Experts of a small language model.
Experts: 32 experts in each of 6 layers, a softmax router.
Below are experts of layer 7 (counted from 0) of a mixture-of-experts language model. Rows are named router (the router's row for the expert), gate (a neuron's input weights, with its number), up (a neuron's input weights, with its number), down (a neuron's output weights, with its number) and show model dimensions 0-255. Each number is 500 + 40 x the weight over its row's rms, rounded and kept within 0 to 999. Numbers have three digits each.
After each expert's rows: a language model's description of what the expert responds to; "raises" lists some tokens whose logits its average output raises strongly, later layers aside. This comes from a sample of Wikipedia text that the model never trained on.

# expert 23
router:489506471564449494563476560443446444556502451480505477477486516460541546513528417529450512473474528477468503559572490460537552446461554553501539435509534465510443469523477504487499486504529508536558500543529502510500526501520526510511519454521522565442507508498538545427530443493448429546532574450442500501594495390460507511455526459494369484489401429535506508497490431461530543542509402501501480439507545540480508475506455504528531480535486432523554486514480443458475467563540510493517529525533522498536469555492468484474519468477561547511424485481470539506483498431494451472537538487502540467467427493444486478575491479514488510462516544553583525457533443546560553503497471463575451473540593503463541497439451488540426504466529505544430500484513578494522464481506455
gate0:547500508507522551496498508468620461420506517474529528483530522469533477438433510426474463514444470500522543491438492505502557506519435501522514575520518498456516490515485456464454447475476546478434551496500490514500525477539473488500485486488423503504494495486512481518481455511450452570469469494484494460490497572541472453487505461508511611481487545564426478547518510493509455549513483496430511498570550510512436467484503495541496531495550519456618462478553509546490559410535439491546529529540533406544427493543540525592498511432481523501478538531463432518507428468509499561473452469461562486523503454492496548489576461492493592472422527511478532551484574399497434487477454516537449518543493490552592514521413461520495506506459395518484518546446481482512486487458486
up0:528500482531535502494513493513467429498528516573485515467525499440501513397523440506393501460579522457444450503536482460527518484447499436507451491512517587459504565472489545477456510502488535559533464556492472546485491479588477575490477485472474487409468471506577461499549478458470469604518561438515475469538502457496445503513440514452437496441453487557520475502560536464494483450511465482440484461562589479472508514478458461429508515495475483517545500467478458502440505493478523519488507500541525498504483560497429458538505507477451516516511475521530516517490512451547473527501447485460563484574475467497551554590584412491507511521524577553468585502527503436522547396455459492529475455473536419487526439412457495509410494491529523486480527494494514487549452454451462
down0:537501467501490559458537491563437491564508564548550434463516515499499515449487495480471535502579524470441416441477477486472562462492521513558468470516574537504511512467427470497528487583476495439508586531550504538528499437473498493506547479492477514407484508526374542539489557504515524456517495418444552548536487489470484527518519466497492449525486469539506516570447472484502434513438529543485522551521541450452545406480559479503540485504536441493506527488485502450541501507536529462556487514469470415460480477499463480521503516519524405495599541507474516468496472557515534489567474476529469449483541506428440461458507487542545444434446469460476554450510533530538474559430506522531524418517462481518513447516472534444558555509504526523546440554485533528616530519447494
What it handles: Content nouns, adjectives, determiners
raises: " time", ",", ".", " in", " the", " and"

# expert 5
router:499472435539493510483464479523532527522574554557475539490550463510518433500478411493482441490523493481536495532499458505491430492491475464469518509569487494493430530476554500466469458512491505484425503554491536430475525525523405484557561450479510440513451546493510479524508544491446502502491502524482536500519476519465458443439460503473505549432508452480596522475567554507440509515530540520483538524515476523488546556474513461469555386523541482492502474474433573455552509494494587470529537474554595505454523471518479414526447597513448457473476413527505470483495566472475610532504534538568534461522494586511506505591525420550501513523490536479511521424499509513542528523532527515549518512475493511504449457499505496487442509506508546580524503494371430486529559464546480
gate0:460512529510470441537495453542497501470517460425498488504511455496571477508499554510459548436523453459509494502515463492522524470502522493456508533457506486496496485408510503558439590532482508438472455520502457512577549463566432501519461459504541453559471416426513536523530495503520536484490537516500513528518407549386517545424462531498474513434549597513504450468589479512463442444502573440520526539493551506428489443507508482456473515472445428509579551496493499601492517522492536517503519419517514493500479462473491462510589476511474480461531517497490424458510506481507547483506546496443515485514463478562461498490461501446519487524589489584457551510503476458459510492538437469453558488539492461485395422480511498428457538535495494514485517506516455537560564442499422
up0:528517523567489487457520480502545517443475487593491560531453561555506562521483491500571438492491482530526497484515547495479493462489474533517469401591490512463595521527548493483510505479463474625599544436462501457553486529481537459525581514472499511544505521500496447439436495508510506474474498507484464538526541493544508490470525383533508533493472506476489491501435493530499433546512499511504470483520578477504484549517498468486574497519572565510492472506488568488530531363458505500457479497561552481455509499421429594533518519473519505501473513499477517547490481554526498573540494483480499465447556475444496471513507507567444564499447511459496446526508605502416532540497460507513446489531481555494521494623519498547472526437499551484448457460487454453471454507537516
down0:499420441535489494502520492469553491591481521458439578449529494528451571522531451533492505500520521446509555489543429524495421454459500482488521521541501505545529486572477505449432529453541473529464489517445517445461489481446464550486496474433473429421569462541426458526421621486523504460450468441468505513519499548516535524460466514482559498534492427493602512530489546504462561548558534447493505543520471554517474471501480473538457490545544483482558518520457571507530476438444514478501567487468536445503475539505502533490473514406450457476445496533540426485493522526464574443554505523530520472501594535516547500481522505479494568436450542445580495496522491522532515410564568443586513473534524549515504516509478505545474521484481536517482502478553455483508513464511501
What it handles: Pronouns and name starts
raises: "in", "y", "g", "al", "ine", "i"

# expert 28
router:520531490524505448500468512536501474435416493552482485563515498461422525549519442525519495438530460470476476458519483504512540513481477514496574495585485523514502525462471515466513549479432553484531469501475532505526489468504451504472517541445482531443589509524481426454495449553534447422496507494502520494518501429495518527513482499493558489441397485493504519484484494531460450536575533486560514516513394455483512472535459519537444540564500543456573539535508462465515507564573533511532425554454413489528473503593498576474528465494512546500416478458586473549466493562562418492506599487532483508510420478636465493536462529468522464477515500548515456540521498456488518561464437472490441494524564509462510525574444439509514500463489539477481472520461477511485452436481516
gate0:547490450539463438512512559461475567416504582550552509578542442544599515506515513489497545548505445574476517462491558509522530426499435469443527517467474503481447514395504440503430477558531489433484546451516412400406520531490476493512496544521515541514461531534528545470465546473511523473575569421509520492485520495595527493504412542401505473533498523507506541523437447521466512472536539414481551533527477493538498473516497493485463582541505472561510510467502502526523508457563462456446497528515561484524459458482552485409504528468547506513534531463516433545528492497486509501593482499534464500477511466491534509492473526585466526499535464484548462465433516467479548485473501502498587479489461504466505459468476463530463489488491514539566439474446506500490484569498475
up0:441543558440536529491573484549497521603507575503504534534536566490524478481487499490442535510502523443538480603430543488474508540484617512477509481545525462459486562493491496564481488476488493479419507513533496492468441525556548492506430540474522504448487457542466446489537467452482463578525498503445460527519535474446456508505486449539540604474435455469418547480541585437492523528483495529489455496562527444518531504498553481445562513418493565523493472505487492504501475500487485481434521485490507529481377485456468500496491438463431542490513485516549490505506519480463535476528515443481493381495483541467528479464504471484502487495469451433534531487519444497524519505498541475479423448508525445481559540499510495505512559366513579455526536511466530603493487456511489
down0:490483460480455524479484542471526522504480530534549410459466532477549440531534502502496444448416536467558493531479478462529477491504588499534500521597490430469464477507445506510487456468470502438531442499500527587536494555442537479531567462449529506517455454475476501534485495575503497458559441539473498516479569501499431473496456466513495519496570507490529513503596464442514504518499507530521538509522488404476513536484551441566544487506481476486487525544494412401496464507471523522515536520552476465465414567443475519547518480453427505409555517491537548538481554473486529511406586480540535491482511474524506444494512489518466533558439491498467595432425524531555446459561524532519489469537458449515528519514556571588437499455525501474492501505542499528543507489585520
What it handles: Past-tense main verbs
raises: " by", " in", " to", " on", " as", " the"

# expert 18
router:573546515415519537494600534486467509478479488484480482492450443534525501479512543561529521538497556454460477469498539531490524499417510526489487403510442535536624416528477529543462479537570449586484539536514467491488513423522528589475472482434498517535462539488439494491563540519483518508452488509465496473501468543518511498468493460442451511455490450537496497518485524494492532512446471511549561479493585434523473498466443504483482491523479491548439494474447521470553540468571544534475487537476495519486528454523488564589474421565469478504531464507554494446419511478550468469542509470501553487461559600544499462544518542500436474502501509454462542538457487520513395542530561542500515528429484468469402471482497557474449491474597530463513495501543485449450566497490500
gate0:490456466535466509505557464495553482516489510372497580497471500561571514447500532560498430428526407517549465534494461541488537510550502542508500535516531451480502481517510427460497488490514481466501558443521510460600468512468502419496505550453468556476459395424448422517468511515526514421429482482485513513511429536557483481419508458549479553481485502498458528542435460512522486536522553551549459402558482516498516540500560514521503504505469508571472577488504551478530498510472444568488496491490514521457408465494497502426502489496498553452523512504538489517470576520539480526514424507558540517470479506397476443483498543597527515521462499481441499526528555602543504493567502491529460477531489544494496480508475550412489518491460459500489482574492486468516528544495461
up0:496438524540464512503441549477450490471543524453537529470503508425510476544449467508516521544512515563547540526425498467491588454516525459468513469517507462511461505540499474524537534492501527455477458434481547527564519525467552475611517481479520516623440466432517491513435433495475527445498447506507540515498503533507531549547529533495523542463458525499565540496555494508520481564543477475490485519454521462475560497485484486514498589448550550516482502571509487546576533520542520448518463456475515530536500416518486534530419446481544580398521484474465539490487534521537442480476465567554460511565554539505462502482422480510523515540474478498534504483454511639479451554505515407490520480487529502515550512539450394480565513516419511531529451498509480552425498482438500
down0:492524492494486536516581479452483503468467531466502532520494557503494432479506470491513490484566549579549398488528567514578462487536531461527528629561567488504460496495526470482467589536501513444442480458532539534479531576501542494524523503485459509503429569492509447550497538492499483513563462521538565517486512481457469458568477500489571456521537489477496508512450546462477507488520459506522504512459495492514515448504514479469507523505508448515530521584536531559542566499490446505479504477533584493567513534456495495550430536494620474545515416506443508517513389483496483492543491578480501537483479525411475463470482429512431489576461505538523466481451500441472509571502491423454533563441495511522462426448496372511493465526522483487437445482504491491495512461434515
What it handles: Word-initial fragments
raises: "ag", "inth", "enc", "ank", "op", "am"

# expert 27
router:523559428523512588565490474497513481572535492532528487513496448499457563433521443549478506502505537505462446526441489507494489555592514469504479495536549570473482493444465528543468541469525507485536515474549547566540498501556499498507470489519438484510529508553541499427420593517447502460460515558519497458439492528465458478532527536593487485490505494488568487453467472427528432506499435498500456533522429532467488433470552476525512488508549482470481564507496500524421514449484488496601472484490488537484507481548457522512446486473436503456476497567516485467492532481375581488530429535476509500449507546545583493548474509495511515471473495514551388490536532455496506507479501586475475453492415571507506480455539475489489480529513435521483419422539551474517570474435560
gate0:549437508511528523487525532550519499475473491453440535528496455477471503473554466485468481459408437553477463501423459491485554423544569554527463544465552434467536515484445476518522540450478524550554471452520521523516499549492554562524523573505473510420486507508489533484511478507534555440554525519518507495551512470504562433523412485526391479541520514505535512505403476434471519490577503460461536510524513497529412502529485514480525540461482504507513482445511499526503530509431467563507525513495474524465500517503525474549559551578482503466583470443525511502439503478424455538493552545543548563535557507442526477541527530558456504509516458523445458558426462497530471450513502541441526435541590452438501514519480585481577498499445595473571510501497518448539484476536450
up0:580508438486518473516516542530433461555493466630522466506484464453454515492588441483502547485482503545502449513434425471427503543545531550518483481520508464445543518503439523491508516423446532496527489517543485561537525564499532557507494511544450510438501522501589482481511534560519518530492521523504539524470523577477490436458479514529490505456534536531500465452448539436522465403461461514470409467522474453517438453478509454471480553416470486471452486504549499500405481496536436532516450512584519501583511509484479507569478457529461463455482488529494518485467555472438523536457486525436522496512544546483484507503464505494497468463525466473496475389539502435497529571469508565425525469520439515416449437512528506457472423477528520490506481432523578519512548446527523
down0:433545464436544497476508527496474500489470512526499458433535548516469552502554441460509531538501545516470525464454503517498486450567516554484471496420530497448550587477465525532427581516497483487553576554484468538517448502468481440555552458466448427495521461577498470599476492520522490465494529465518461562471554523452529561472506488473542538435482462423492510521510518555518491472426446541528505493476473514522525550437507570498547526530496521460550528456511484449488491489482427456484514454557517493445463470538491455528502491438487470536480394459479490533503423483567521527473477540463443460519473459540497589547549444528510464512517488419521537443454426476481494486516506575528601549517503528492551473509502512581448540534550497427585568478520511500551475456484532
What it handles: Cities, states and digits
raises: " (", ",", "\n", " |", ".", ";"

# expert 8
router:586506424478487498504545431587502480440506551484489517508507528459478447513527458527559463497555475488504450477496491493488519451526519505461476541484519459448519584499429452468524534513528521492398447428400497534490494570528470429586496486471481570493463531456494463522544485507550518454481502468509497455507515432440490483454494501548446533536434456466523463517530509535488522510457468463508452556489486469444517535487524471499452553437464476471432437470504579462527561520442500465476458488517541412548530527418516553542542557510515492555517449468455478444500459509499535480531476425458535490421516530463485495480536510492483589504518460445487492492487452561566502494451481412520493506443517496531507488462525511456575398572555537454487429488508573462486439511492430
gate0:543519457535465496466506486504514485470489572488475515515488532512464460528474503506532465564488466522510461570491466537525527488511441492439547463587581519475467441470447505433446489528510445469470499510506572522456511434509497480523524404535445493488490471462471559500527530496514412431464504467480490531521484479477460510481539497463496463464457473418524579449483491514553484521475472514507510419504524515462481558531555536561456576465474523527469565518510515517568512501487497521550454585480417463485479461507549523485556552577565561512551570576465540546565537458531534536431523548526592494530513534553441403551501470547564551586560526481474557523469502528515488465521480495519512485580483438452471470462509532486516507536499441472494524516499623475483464550471445
up0:556458496481480586507520554490454506484486488531513572526496521510452493443496495576589458500497490488495445469482501540519538457503548467467450513502413450524494504420434505478534498445500509429484547436475509442503529480459567450468493492512525482483433468555505552515498554451505487478583436479510558507485523465458488526549462512403503540480570544537541498527474514563398380491521531490498492549514532484484496578552495451528550514506510494523542537517498454533493528561488515512542516514449408469523505481501515463490544489527478498421551530454531471428489449486519514537491564566465439521589473561486507514548461551566443497590475515478525458410400535567548530514474437454533570476474479502497524534484557512492558508521480477493510528423496472423507504478505547
down0:568449485510514535491422538559523470433502470415542424509523512463514434478527510492521470529476521460426549493497421527480487462455556512526468532517416545586462552485495519496534514448598425480522542442530422546508475459530558433490630495497466493499456491470514494505516545464493542513464587511447489433528573452513468542478556547540495471547479502512439540511495451488477498558576475487489569515469531513592547493476494489533505466487532590523473508533526495491554532468507485555438516569576495492414520482437527417486473548523496477475514456505560434441533512562513479466425541515553481487560472488510544483500465495489474499495425546515509547527510505511469459540582526442535544527458508485480468511445528531515474535474491506468422503462507443464504453510482517
What it handles: Initial word pieces
raises: "im", "or", "ac", "id", "ad", "il"